config = dict(
    router_noise=0.05,
    router_bias=True,
    n_kv_head=4,
    init_std_o=0.00896,
    init_std_down=0.00567,
    init_out_by_depth=True,
    optimizer='soap_variant',
    beta2=0.99,
    final_lr_fraction=0.1,
    seq_len=512,
    doc_mask=False,
    steps=6410,
)
Below are experts of layer 12 (counted from 0) of a mixture-of-experts language model. Rows are named router (the router's row for the expert), gate (a neuron's input weights, with its number), up (a neuron's input weights, with its number), down (a neuron's output weights, with its number) and show model dimensions 0-127. Each number is 200 + 40 x the weight over its row's rms, rounded and kept within 0 to 999.
Before each expert's rows: a language model's description of what the expert responds to. This comes from a sample of Wikipedia text that the model never trained on.

# expert 50
What it handles: Subject pronouns and names
router,191,202,242,162,178,211,182,157,206,127,200,136,229,203,207,226,218,230,181,164,198,201,239,157,186,172,212,175,188,207,112,213,202,192,207,236,217,156,187,211,235,170,161,155,294,177,247,224,93,178,137,178,190,152,239,236,227,264,198,234,214,187,161,211,254,162,255,211,226,211,107,173,239,228,219,209,174,270,239,214,126,175,232,252,269,190,119,208,169,137,157,245,224,171,199,242,245,197,117,174,235,246,239,172,234,232,256,272,272,163,203,262,245,255,184,176,218,231,202,174,184,215,219,258,257,276,238,175
gate0,296,187,239,256,169,213,196,121,226,158,192,265,280,243,171,161,251,216,201,207,175,127,165,167,192,244,196,268,229,161,124,208,119,218,202,210,158,195,216,127,186,161,136,229,207,179,146,212,202,197,230,200,253,192,169,184,160,224,169,202,197,216,228,216,194,149,178,216,188,284,206,275,171,178,180,132,208,199,237,164,215,264,181,254,218,197,197,196,121,200,116,182,191,174,93,267,192,186,202,234,127,124,185,112,234,216,192,208,232,138,219,238,233,217,187,131,221,193,212,228,192,196,149,178,166,162,194,189
up0,184,215,163,227,225,187,127,247,172,159,202,204,172,244,253,225,292,197,246,196,201,177,164,227,191,292,233,184,259,162,246,184,160,191,152,160,202,209,157,148,182,112,217,244,183,246,120,320,187,237,212,154,114,214,261,234,166,167,142,236,219,236,248,213,212,280,155,167,219,262,225,203,235,186,154,255,197,144,247,236,245,183,163,250,207,207,217,240,260,233,194,150,201,226,179,212,171,256,199,224,188,187,198,265,160,196,165,125,199,207,168,163,182,204,237,141,260,141,215,202,207,168,246,184,165,159,224,218
down0,143,235,196,173,213,195,189,200,202,190,176,149,169,142,250,168,160,263,226,203,107,214,166,222,238,176,174,302,113,249,172,126,209,230,222,130,208,216,238,164,205,190,197,178,193,257,185,152,159,240,253,147,149,202,114,256,129,203,227,173,189,167,200,194,212,189,252,229,194,168,193,203,276,177,225,246,199,216,161,205,180,153,185,157,193,258,212,250,139,150,230,117,175,143,254,203,211,158,231,212,262,224,186,207,267,177,284,225,243,199,221,167,229,220,146,232,140,207,165,129,140,252,190,195,214,164,166,176
gate1,188,167,239,208,241,240,196,180,245,218,200,128,205,164,167,159,141,246,180,197,224,243,116,212,231,191,183,195,177,169,166,175,265,154,167,208,287,199,214,198,203,203,211,174,218,180,223,211,171,169,199,193,236,246,288,204,244,260,214,178,227,100,235,259,177,241,187,268,259,183,162,195,183,171,136,192,202,201,209,190,148,150,245,186,228,192,210,216,103,228,196,141,230,159,148,213,235,247,180,222,184,212,317,163,139,230,214,228,233,132,173,235,179,212,175,234,248,194,332,150,189,248,168,246,254,222,205,156
up1,140,195,200,252,156,150,247,257,259,159,150,183,274,144,171,163,152,185,221,217,178,250,144,265,212,133,161,157,173,161,246,159,205,221,164,234,241,201,207,191,200,189,162,186,214,247,194,187,205,247,202,200,188,181,89,211,165,216,213,178,169,141,209,187,162,189,236,210,193,213,202,214,272,190,192,235,175,243,182,242,272,202,166,213,197,130,239,141,179,116,261,135,121,206,247,206,221,101,195,165,199,136,200,232,258,256,187,153,229,140,213,243,220,250,199,225,163,193,181,218,244,159,223,209,134,299,207,187
down1,200,254,153,197,165,206,185,190,239,232,228,180,169,246,244,223,186,218,167,171,163,138,230,76,238,187,211,204,267,227,221,230,92,256,176,166,133,154,146,184,243,239,166,213,213,156,140,251,238,200,213,237,195,236,171,134,199,129,165,243,203,186,192,212,200,196,191,125,172,158,231,165,160,188,173,189,199,236,170,181,183,204,213,193,203,278,169,194,265,230,164,211,232,230,223,266,173,229,261,127,143,164,151,164,180,149,196,284,184,189,213,228,184,135,294,187,163,215,97,197,170,223,244,214,203,152,180,182
gate2,184,185,201,104,204,185,205,201,163,139,165,195,153,199,236,133,187,254,178,174,176,213,157,177,221,181,237,208,244,188,189,207,231,148,237,199,261,171,188,195,208,146,262,162,236,208,213,243,182,231,178,252,200,139,157,178,204,232,202,205,234,168,207,198,260,169,230,185,224,132,195,207,224,213,186,171,219,270,183,209,120,215,253,166,226,217,298,250,200,193,275,160,256,177,230,208,131,176,147,200,214,266,252,187,264,213,174,171,213,190,205,219,278,259,217,334,195,278,206,172,199,281,188,230,225,309,202,146
up2,191,209,208,179,187,248,219,220,187,228,221,131,243,183,212,274,183,233,283,210,201,211,268,203,194,216,221,141,213,268,183,208,274,198,180,198,174,184,251,255,268,171,185,193,228,188,218,221,206,176,199,139,176,122,238,275,240,275,162,167,239,207,215,118,221,257,235,185,197,188,190,134,227,206,238,205,248,205,118,250,165,141,216,179,190,199,212,168,184,167,204,171,218,181,225,252,123,238,269,90,191,286,220,223,202,254,197,201,188,165,187,259,274,153,118,155,130,179,178,218,243,189,184,216,222,232,163,259
down2,213,194,195,233,198,148,194,199,211,168,223,239,193,187,175,154,210,161,119,205,222,181,167,264,150,217,209,252,147,162,197,232,165,211,195,169,214,177,198,203,172,191,174,173,300,148,206,161,203,153,173,220,221,321,203,165,171,131,206,207,167,236,209,246,180,191,168,234,171,185,182,227,174,239,196,231,204,174,309,170,209,269,141,248,163,218,149,180,184,267,176,215,205,223,140,121,199,240,124,289,159,143,195,173,121,218,226,228,201,267,198,198,170,227,226,131,289,197,244,174,209,137,223,244,167,110,195,195
gate3,163,152,250,219,171,185,273,281,215,133,139,242,225,214,182,172,231,217,180,266,175,132,238,173,175,182,186,242,222,217,214,173,247,180,215,287,131,121,191,161,167,206,207,147,255,238,200,226,252,194,221,239,239,181,215,260,188,281,219,206,201,180,206,210,233,190,239,238,187,202,190,248,219,213,210,317,161,206,200,223,192,252,158,207,236,251,179,205,173,120,181,255,184,198,205,252,161,175,194,208,223,233,224,217,295,231,283,306,184,172,229,257,262,176,198,228,164,186,176,257,204,258,183,147,173,242,241,202
up3,231,149,206,272,229,178,207,266,161,168,169,259,171,197,121,160,213,181,279,222,214,228,142,187,164,161,232,204,191,190,218,218,222,234,133,181,187,158,156,149,114,277,243,225,197,218,204,247,187,123,189,166,232,188,233,201,179,217,154,272,183,228,203,222,197,197,152,115,199,173,282,290,211,177,207,220,170,217,142,172,178,198,230,220,113,190,201,237,187,249,193,179,161,211,144,127,213,183,267,278,204,176,194,220,192,218,201,168,179,180,189,78,146,225,210,240,238,134,237,254,248,180,199,172,171,198,245,229
down3,172,143,123,216,196,198,245,234,150,200,213,262,141,191,206,225,177,218,142,218,167,178,229,265,191,248,204,244,240,234,148,104,171,231,328,245,250,234,144,217,261,307,175,199,196,151,216,158,235,221,197,215,245,103,149,142,196,222,217,171,220,190,254,195,113,241,198,199,98,209,176,168,228,275,165,169,216,172,185,153,211,209,228,190,207,234,145,140,170,154,219,162,174,190,207,281,201,186,228,176,205,215,208,147,222,171,188,186,179,158,208,196,215,174,220,168,189,249,228,229,178,226,171,195,153,222,254,160
gate4,194,209,230,225,204,258,250,196,191,258,176,237,260,242,98,254,193,204,154,207,253,165,243,241,295,239,222,237,92,166,163,188,181,126,214,234,236,201,165,263,246,158,174,206,190,193,155,180,269,220,259,189,174,241,223,239,226,156,143,177,213,188,233,176,195,207,157,193,206,213,166,245,229,202,168,213,185,220,195,191,196,226,261,174,205,177,134,195,171,179,167,167,220,232,194,226,238,203,217,235,160,249,243,168,253,165,203,205,187,204,246,138,166,201,272,195,93,173,215,146,127,155,181,90,256,177,138,161
up4,146,217,117,188,126,235,192,97,247,170,211,169,172,209,174,180,198,205,172,177,187,155,216,210,155,238,214,186,202,253,197,202,155,215,204,203,92,140,233,230,189,165,197,200,215,178,166,191,191,276,189,276,153,171,201,169,147,273,192,209,242,161,88,262,174,106,260,270,194,178,165,227,219,233,120,200,211,223,276,191,219,179,198,193,207,173,236,238,218,215,104,239,203,206,199,249,207,143,180,229,232,161,173,169,216,212,252,219,208,128,208,199,216,209,222,184,167,196,174,174,154,279,255,242,170,273,201,220
down4,116,202,201,171,216,188,241,208,176,171,230,130,142,177,241,177,125,219,227,236,195,260,170,188,174,204,227,126,263,292,215,187,239,174,196,218,244,192,207,152,205,164,232,186,121,198,277,208,174,197,146,216,168,175,224,161,250,219,182,186,192,217,198,238,203,273,185,189,148,203,269,214,206,242,202,218,251,183,150,234,233,134,142,151,217,223,249,156,214,238,274,181,204,196,235,227,176,166,136,181,215,173,183,122,175,234,200,253,256,184,199,256,143,177,278,157,271,224,236,132,181,202,210,259,117,231,268,247

# expert 61
What it handles: Inner pieces of foreign words
router,203,194,227,165,281,232,145,235,223,162,222,163,186,217,118,201,220,205,244,154,139,174,244,114,168,216,223,273,225,191,176,174,164,206,182,190,190,171,212,251,238,187,212,177,281,222,213,238,172,172,251,208,281,149,183,277,117,166,229,220,205,169,240,169,258,215,221,158,251,198,197,201,233,179,235,157,236,174,165,147,251,164,223,306,227,228,165,176,197,168,186,144,165,148,140,276,192,219,183,191,123,239,222,215,252,194,259,237,212,126,201,226,264,182,247,209,244,166,199,166,187,169,239,210,293,205,169,158
gate0,203,248,205,156,194,225,209,195,206,231,233,185,219,183,219,244,202,180,200,196,167,165,174,169,203,208,259,196,203,250,243,260,194,254,196,228,199,163,177,223,200,188,236,221,251,245,243,259,190,210,210,151,194,252,119,233,112,168,219,339,212,207,252,211,203,170,223,242,238,160,232,178,295,210,199,220,187,126,146,181,261,115,166,205,219,204,187,214,241,241,208,223,210,284,196,185,107,244,87,239,163,186,170,176,221,199,93,228,204,162,252,207,217,195,274,152,168,193,250,227,179,193,165,178,223,223,158,139
up0,286,187,242,240,209,277,199,176,153,159,223,178,265,189,172,195,162,187,160,113,209,154,159,205,260,239,258,168,207,148,186,248,231,207,248,104,187,169,133,202,225,183,133,246,207,151,187,182,183,194,166,256,224,229,197,168,246,226,201,131,234,236,173,213,171,190,168,224,163,152,184,204,185,286,171,331,171,245,223,211,141,158,204,204,215,207,166,196,226,174,180,225,216,191,243,184,199,256,199,205,259,166,146,178,266,206,187,201,192,132,236,174,180,112,137,223,194,153,142,225,181,220,155,187,142,130,180,164
down0,163,197,213,197,237,188,215,220,180,214,163,108,200,185,213,172,176,207,252,187,118,198,171,200,194,181,126,187,261,157,107,265,231,156,213,212,133,219,273,170,169,181,173,150,246,131,181,176,206,254,248,232,264,236,163,219,137,190,216,218,194,186,183,158,216,186,217,149,126,195,244,98,239,201,234,155,189,148,169,204,250,141,169,196,254,222,178,246,231,185,159,176,162,199,227,215,242,261,187,216,199,155,148,207,186,174,179,158,141,244,219,219,110,190,231,143,217,297,176,161,223,216,184,274,169,220,119,210
gate1,174,176,205,227,166,206,232,179,237,158,118,227,190,236,268,183,212,167,183,170,157,160,215,248,158,229,203,182,250,265,145,229,187,241,164,175,200,170,272,207,215,137,169,264,203,107,143,206,235,206,204,164,280,148,184,174,164,176,155,259,207,156,249,206,188,175,198,241,232,132,207,163,206,230,243,142,266,302,260,164,213,214,174,160,185,136,114,218,171,220,230,219,186,181,182,139,263,251,238,182,186,184,218,161,323,191,167,225,195,146,200,206,168,209,185,187,262,196,226,181,127,185,227,190,232,235,179,144
up1,237,191,192,182,195,156,209,118,179,211,255,175,148,150,285,235,202,207,165,201,209,205,156,256,203,233,184,183,239,176,163,261,161,180,149,115,120,182,207,268,233,208,255,206,212,173,226,112,281,193,118,217,205,204,221,203,168,206,202,182,253,188,191,195,238,136,121,176,186,323,213,207,228,200,218,268,224,241,163,202,206,191,205,209,165,167,229,177,187,261,142,200,152,199,192,241,126,210,107,247,201,220,212,188,153,200,174,190,224,231,269,196,227,259,208,196,191,136,232,211,238,277,121,216,259,208,192,202
down1,226,195,252,198,185,200,195,167,216,237,270,181,137,186,172,225,164,263,222,150,198,189,173,244,262,216,178,212,157,194,206,198,113,144,262,193,224,172,243,171,220,175,297,137,197,205,185,194,278,243,211,237,267,190,146,215,145,238,261,261,215,166,167,213,244,237,215,206,203,225,202,185,278,196,104,209,268,182,240,194,154,202,260,154,172,188,194,191,156,202,128,143,196,183,162,276,193,208,140,146,228,255,193,260,193,208,178,240,208,246,269,160,230,208,245,211,191,115,207,255,230,216,224,178,141,181,115,184
gate2,177,173,178,281,294,247,229,178,181,148,200,159,202,98,167,180,277,210,194,237,170,144,177,192,144,241,200,255,271,214,136,147,199,205,229,222,147,183,214,150,285,135,171,248,187,184,204,260,148,193,239,200,192,228,157,219,244,232,175,193,195,169,206,214,204,197,198,183,225,151,151,195,222,194,217,233,201,281,157,190,242,199,173,243,158,240,145,214,224,189,229,217,134,275,168,196,225,271,221,253,190,191,154,215,285,181,160,166,249,149,169,244,219,175,195,188,283,228,198,190,142,146,218,145,236,117,183,215
up2,241,198,249,223,234,237,192,251,188,250,194,301,125,230,166,211,187,189,246,181,219,168,261,252,200,238,188,267,261,202,151,200,106,184,200,190,208,131,192,210,149,180,250,123,219,246,233,201,200,204,184,136,165,199,151,93,188,142,180,167,242,212,178,213,190,167,224,176,193,195,221,228,235,220,204,155,219,199,269,202,195,236,125,196,217,224,190,172,189,157,161,208,199,146,128,162,140,246,143,186,165,178,194,208,120,62,227,198,248,235,174,172,203,198,196,189,235,246,210,237,179,249,191,111,156,219,220,215
down2,213,175,178,207,211,247,185,226,226,167,222,185,135,209,222,161,239,225,175,171,215,114,213,183,203,173,173,238,190,164,198,188,220,278,207,242,200,177,178,226,188,158,233,227,136,184,279,109,242,153,171,188,200,144,248,209,300,156,144,223,236,158,223,252,183,230,215,178,123,197,127,200,184,177,343,126,179,216,147,211,152,168,182,205,200,115,233,213,194,191,248,257,206,176,194,216,189,293,209,195,145,198,98,244,174,169,227,226,200,165,164,175,181,224,201,183,221,149,263,185,196,200,134,193,159,251,213,211
gate3,211,236,296,211,237,196,189,268,252,203,200,188,177,225,174,204,216,209,253,181,203,162,179,192,226,231,216,214,256,166,210,220,102,140,225,252,237,220,209,212,223,244,230,205,213,263,205,231,122,178,214,235,196,197,222,245,247,141,278,154,149,179,229,156,192,184,184,173,186,232,143,176,217,172,230,207,234,214,191,198,236,217,167,275,242,124,195,222,260,218,182,136,152,164,208,158,193,198,207,255,125,180,165,243,228,288,156,264,190,163,227,230,299,188,283,157,281,185,171,261,149,233,248,198,245,202,272,225
up3,139,255,212,187,223,216,219,205,136,90,205,148,150,133,214,260,165,185,258,216,187,166,148,121,208,214,179,210,265,211,233,231,260,200,277,180,167,265,186,172,211,233,181,291,195,204,199,175,174,202,251,199,154,230,209,270,254,199,214,226,185,225,238,169,228,132,194,186,139,203,213,140,246,176,172,187,130,254,162,136,206,188,217,213,222,236,143,190,199,287,194,173,223,226,232,177,204,154,202,148,250,234,138,146,319,202,204,193,136,168,163,173,227,212,219,204,157,219,181,191,183,180,256,174,256,236,230,244
down3,208,219,182,205,252,216,241,207,159,172,226,203,160,169,229,130,214,147,203,253,171,184,223,153,232,150,165,181,206,147,223,218,154,93,155,266,163,147,194,274,173,192,160,191,161,186,170,325,254,180,208,212,240,160,247,199,163,183,166,218,146,221,271,251,179,229,166,242,233,269,124,187,286,242,200,183,201,189,263,233,200,120,159,231,230,225,244,137,195,244,234,150,237,131,195,206,168,178,190,194,132,196,158,116,242,198,176,151,232,178,209,199,200,180,176,212,174,160,224,207,273,196,152,221,201,250,214,173
gate4,176,191,211,160,149,175,221,241,131,172,161,155,181,172,127,161,218,215,235,98,276,177,235,246,218,264,164,228,280,125,233,238,220,226,160,188,176,168,138,188,291,174,197,120,234,178,175,150,197,175,165,271,201,194,216,207,162,236,243,166,216,196,211,318,233,264,184,188,241,201,134,151,206,186,155,126,274,191,179,195,230,250,253,212,168,209,210,159,176,208,204,167,123,204,206,202,175,218,196,179,178,243,174,267,244,146,219,214,238,194,190,187,200,204,195,197,276,199,161,147,223,251,179,241,227,145,177,228
up4,213,239,221,177,221,225,230,273,269,212,243,212,215,239,129,227,179,182,153,149,238,182,180,131,168,214,126,228,171,198,235,201,167,179,275,212,209,235,217,173,196,311,242,181,167,222,168,208,205,207,178,199,155,220,196,154,242,187,214,92,239,197,250,182,157,192,216,93,205,173,166,209,172,201,161,235,245,206,234,188,236,187,256,244,202,171,215,210,168,166,104,199,113,186,246,277,207,209,302,126,196,167,188,243,244,192,232,157,219,202,173,216,175,162,215,185,188,156,218,232,193,208,303,161,261,244,169,233
down4,231,229,145,161,164,126,199,143,132,131,127,225,162,170,152,227,175,204,179,193,165,196,118,177,182,234,97,217,207,237,210,243,244,206,194,280,216,191,154,218,269,213,205,204,195,186,160,205,211,220,218,220,197,144,160,207,192,216,213,181,285,200,268,242,209,175,205,180,191,296,184,205,211,211,144,235,284,144,158,263,138,186,171,204,185,267,283,152,201,202,128,192,121,251,212,175,232,168,175,235,204,197,251,287,281,169,176,209,216,242,213,165,217,187,208,170,245,184,229,173,154,167,210,190,166,190,158,161

# expert 54
What it handles: Place-name word pieces
router,277,202,154,252,170,209,139,219,182,138,143,170,183,200,176,197,289,211,146,237,211,184,241,158,144,226,234,241,215,156,217,251,201,187,174,302,199,173,218,186,226,227,220,201,296,207,239,249,222,164,202,248,212,177,204,239,159,279,185,211,244,167,218,250,253,137,243,228,160,187,214,190,256,188,249,143,198,199,164,211,176,210,255,247,243,260,132,136,144,216,192,217,220,256,197,232,216,198,216,103,184,206,205,183,237,262,236,243,264,263,242,221,174,202,177,170,300,257,157,209,234,196,179,250,256,194,202,214
gate0,278,164,106,266,131,191,189,229,202,126,179,184,176,214,209,194,271,143,217,166,229,193,238,204,255,228,177,190,310,232,216,243,167,174,153,205,182,205,189,230,168,263,212,240,236,181,193,217,182,122,279,166,257,183,189,341,192,213,259,129,243,207,240,193,180,236,216,213,203,161,189,223,164,176,235,144,226,203,144,205,260,196,218,208,225,178,192,159,187,271,179,164,147,233,231,212,218,242,184,191,199,199,183,110,202,189,232,156,189,228,169,179,254,172,182,137,206,139,250,265,220,253,265,189,203,206,197,190
up0,190,181,167,165,217,136,162,191,210,173,128,217,166,191,154,194,99,187,188,174,200,202,199,263,195,174,162,225,232,216,205,177,179,174,188,212,184,252,158,176,173,207,181,147,176,271,250,222,172,185,180,162,212,144,216,239,182,224,248,242,99,209,180,266,133,227,258,178,149,156,182,148,170,233,241,248,177,212,171,119,119,233,265,123,231,199,223,234,235,191,175,153,180,245,166,193,162,263,236,172,233,193,271,230,170,180,192,174,266,239,209,152,250,244,261,251,110,252,187,182,210,257,269,228,224,166,184,252
down0,216,123,176,227,201,256,173,256,228,183,232,205,165,194,197,211,256,209,219,134,162,169,181,175,204,118,234,193,243,250,137,181,270,269,114,263,177,212,202,226,189,239,256,234,238,186,207,278,135,259,221,170,206,201,150,187,189,192,218,193,244,205,178,234,148,163,207,219,156,166,188,241,145,162,213,159,197,179,238,244,184,188,223,163,189,259,150,221,229,225,178,188,71,258,199,223,214,140,260,241,106,218,238,164,108,227,205,200,235,229,198,186,153,218,233,190,139,267,194,243,200,247,259,249,185,175,187,203
gate1,258,133,190,216,203,154,177,142,245,235,292,219,171,249,207,269,212,176,228,209,219,198,211,257,261,190,148,180,232,192,239,215,239,270,122,259,175,237,204,192,150,120,264,214,229,243,250,258,208,185,280,290,207,160,145,218,196,213,149,137,237,222,278,194,198,260,225,158,160,226,213,196,198,163,239,137,152,202,198,215,202,220,232,267,207,205,177,224,177,214,187,248,172,231,200,154,190,176,249,186,213,198,192,213,212,226,166,157,229,213,216,279,165,217,235,210,201,203,223,137,239,124,156,315,254,234,216,212
up1,134,181,205,201,224,115,213,301,176,179,253,176,209,130,260,225,172,215,269,235,187,214,172,209,236,191,220,267,203,206,257,194,169,163,145,148,211,131,264,185,242,151,197,176,172,234,201,196,205,227,205,219,268,187,200,163,219,195,238,221,186,215,215,232,247,257,245,247,180,209,214,188,205,272,233,217,165,287,256,203,172,212,119,214,224,143,228,255,220,178,179,221,258,182,147,227,179,147,183,240,146,204,262,278,249,200,251,185,170,180,225,214,243,101,278,186,156,164,217,289,231,196,177,153,175,170,170,231
down1,174,212,207,173,218,267,172,141,157,230,140,189,188,193,203,229,328,155,130,205,216,203,262,177,183,156,220,225,223,129,224,222,183,260,139,238,137,247,210,196,198,253,218,237,260,182,152,177,225,151,198,194,152,162,142,192,184,253,232,285,200,153,178,260,170,142,183,287,197,210,180,218,199,233,163,210,182,212,191,230,128,178,189,177,129,160,172,123,173,218,150,209,256,187,251,139,199,249,143,216,143,162,168,275,170,207,252,178,174,235,256,213,209,168,167,195,187,177,157,168,187,171,165,157,124,159,201,221
gate2,258,255,248,284,166,203,182,254,174,219,198,224,225,157,181,221,262,148,176,289,163,135,266,187,205,180,239,208,329,226,205,214,146,221,186,292,175,188,128,195,181,180,234,192,261,318,202,197,182,187,252,245,222,179,235,271,198,205,173,191,233,224,179,223,234,176,191,219,197,189,208,178,207,176,213,127,229,179,198,197,137,157,176,203,168,254,172,237,158,276,172,189,212,164,165,214,205,227,265,174,223,161,192,201,160,225,237,211,204,208,243,180,169,190,200,139,209,179,115,239,205,200,151,290,194,153,271,242
up2,154,200,194,194,221,229,159,243,166,245,279,167,244,153,202,211,201,202,130,207,164,264,219,206,230,173,161,227,207,295,71,251,283,259,169,131,180,212,246,150,207,153,247,242,176,206,150,160,216,194,220,240,157,188,199,239,240,134,81,177,192,189,228,166,198,160,253,249,166,158,231,198,240,221,246,209,134,206,218,157,184,192,210,254,222,166,260,193,185,227,218,179,148,174,224,150,204,243,243,174,235,152,222,156,294,144,217,191,236,232,149,181,245,177,240,214,212,246,207,158,234,185,189,251,222,195,177,203
down2,139,137,141,268,169,204,272,246,197,171,185,211,204,198,213,154,221,251,210,211,197,142,154,204,131,172,181,220,166,190,173,284,255,161,138,255,212,208,204,180,156,175,157,220,208,143,237,181,126,250,208,195,158,204,164,198,196,198,183,104,214,214,201,193,254,247,209,189,229,284,252,194,237,211,221,120,151,222,198,235,211,177,186,242,272,175,154,162,204,240,205,186,173,260,278,200,125,236,159,216,159,215,123,203,236,190,201,168,256,236,181,156,142,105,211,218,194,159,186,258,177,246,125,228,186,227,226,146
gate3,169,144,222,196,243,232,144,188,271,239,177,219,152,249,179,154,191,175,178,165,203,221,254,141,174,198,146,163,171,105,206,197,235,225,188,203,180,189,184,201,164,232,248,210,214,259,151,210,225,192,255,209,141,116,176,230,196,253,162,101,129,177,234,218,226,164,221,206,206,157,163,243,206,170,211,218,208,230,203,207,199,162,156,222,183,232,173,165,154,221,191,277,265,151,178,285,151,196,292,58,228,231,223,213,251,209,185,145,217,244,175,209,174,154,194,161,232,248,143,250,200,194,190,124,175,197,225,165
up3,258,161,211,171,176,116,226,197,218,237,175,235,129,150,274,152,176,252,193,217,214,114,186,225,189,172,212,180,172,217,210,169,200,183,196,176,148,256,246,200,230,250,199,240,211,146,234,163,163,108,208,215,176,209,157,149,171,256,231,185,155,258,143,132,154,186,241,203,179,193,232,195,198,276,146,230,131,219,223,180,189,197,236,168,203,224,190,185,227,161,248,196,182,155,155,212,196,135,186,183,252,205,214,222,245,159,121,164,179,261,182,222,157,230,179,185,182,159,217,76,234,163,248,198,174,258,157,314
down3,212,248,160,224,297,159,225,186,225,216,196,175,205,164,274,141,239,232,213,200,272,164,187,177,233,129,198,253,186,193,176,228,127,128,217,195,197,142,252,202,237,104,213,211,137,230,192,227,209,211,222,138,154,217,127,162,169,162,227,187,213,146,175,157,175,222,227,182,215,239,178,212,158,297,183,187,285,189,206,211,225,139,280,154,186,228,176,159,229,236,156,160,228,242,126,226,289,193,167,216,208,255,227,279,221,250,232,189,241,152,174,209,223,182,238,259,203,183,203,154,270,208,210,207,250,219,166,184
gate4,244,167,182,168,241,209,143,214,192,204,129,306,142,197,198,238,262,178,157,213,250,177,226,220,226,251,225,175,140,187,226,251,225,190,226,218,180,227,207,190,218,219,196,143,258,191,121,182,209,201,163,197,210,184,150,254,174,227,196,257,129,262,228,219,196,180,197,163,173,178,263,186,188,120,174,195,219,163,254,193,229,300,227,251,183,204,164,178,174,289,180,160,214,243,172,254,276,215,149,192,205,259,104,150,279,211,205,209,229,192,238,195,223,280,162,242,230,174,179,122,200,114,169,236,186,212,225,177
up4,201,165,160,248,178,192,282,208,189,256,156,81,248,257,242,198,277,147,194,162,232,154,125,186,201,215,174,180,184,256,181,125,241,256,117,159,184,173,173,185,211,226,165,230,178,121,172,187,178,215,163,170,269,221,187,237,248,152,156,267,221,214,191,209,197,198,205,187,190,178,169,200,221,228,164,146,156,229,216,264,139,213,208,149,154,219,198,174,164,211,211,164,146,224,293,228,202,173,158,263,219,178,164,199,208,176,227,164,240,256,209,226,225,191,229,151,278,188,211,213,135,200,140,229,236,223,137,281
down4,213,205,176,229,189,219,207,163,146,157,158,178,197,236,166,208,194,146,221,156,190,188,186,237,199,228,144,253,248,216,157,224,210,279,130,170,147,214,117,152,248,226,136,197,239,160,147,162,120,176,177,174,226,185,228,206,268,147,212,211,270,267,215,185,223,153,229,151,208,189,237,243,215,230,230,164,239,133,265,267,156,250,227,249,181,194,154,170,223,196,187,203,148,210,229,204,258,95,176,182,195,157,183,192,158,146,280,119,237,198,147,166,265,216,232,183,226,240,253,271,182,156,228,177,194,223,216,252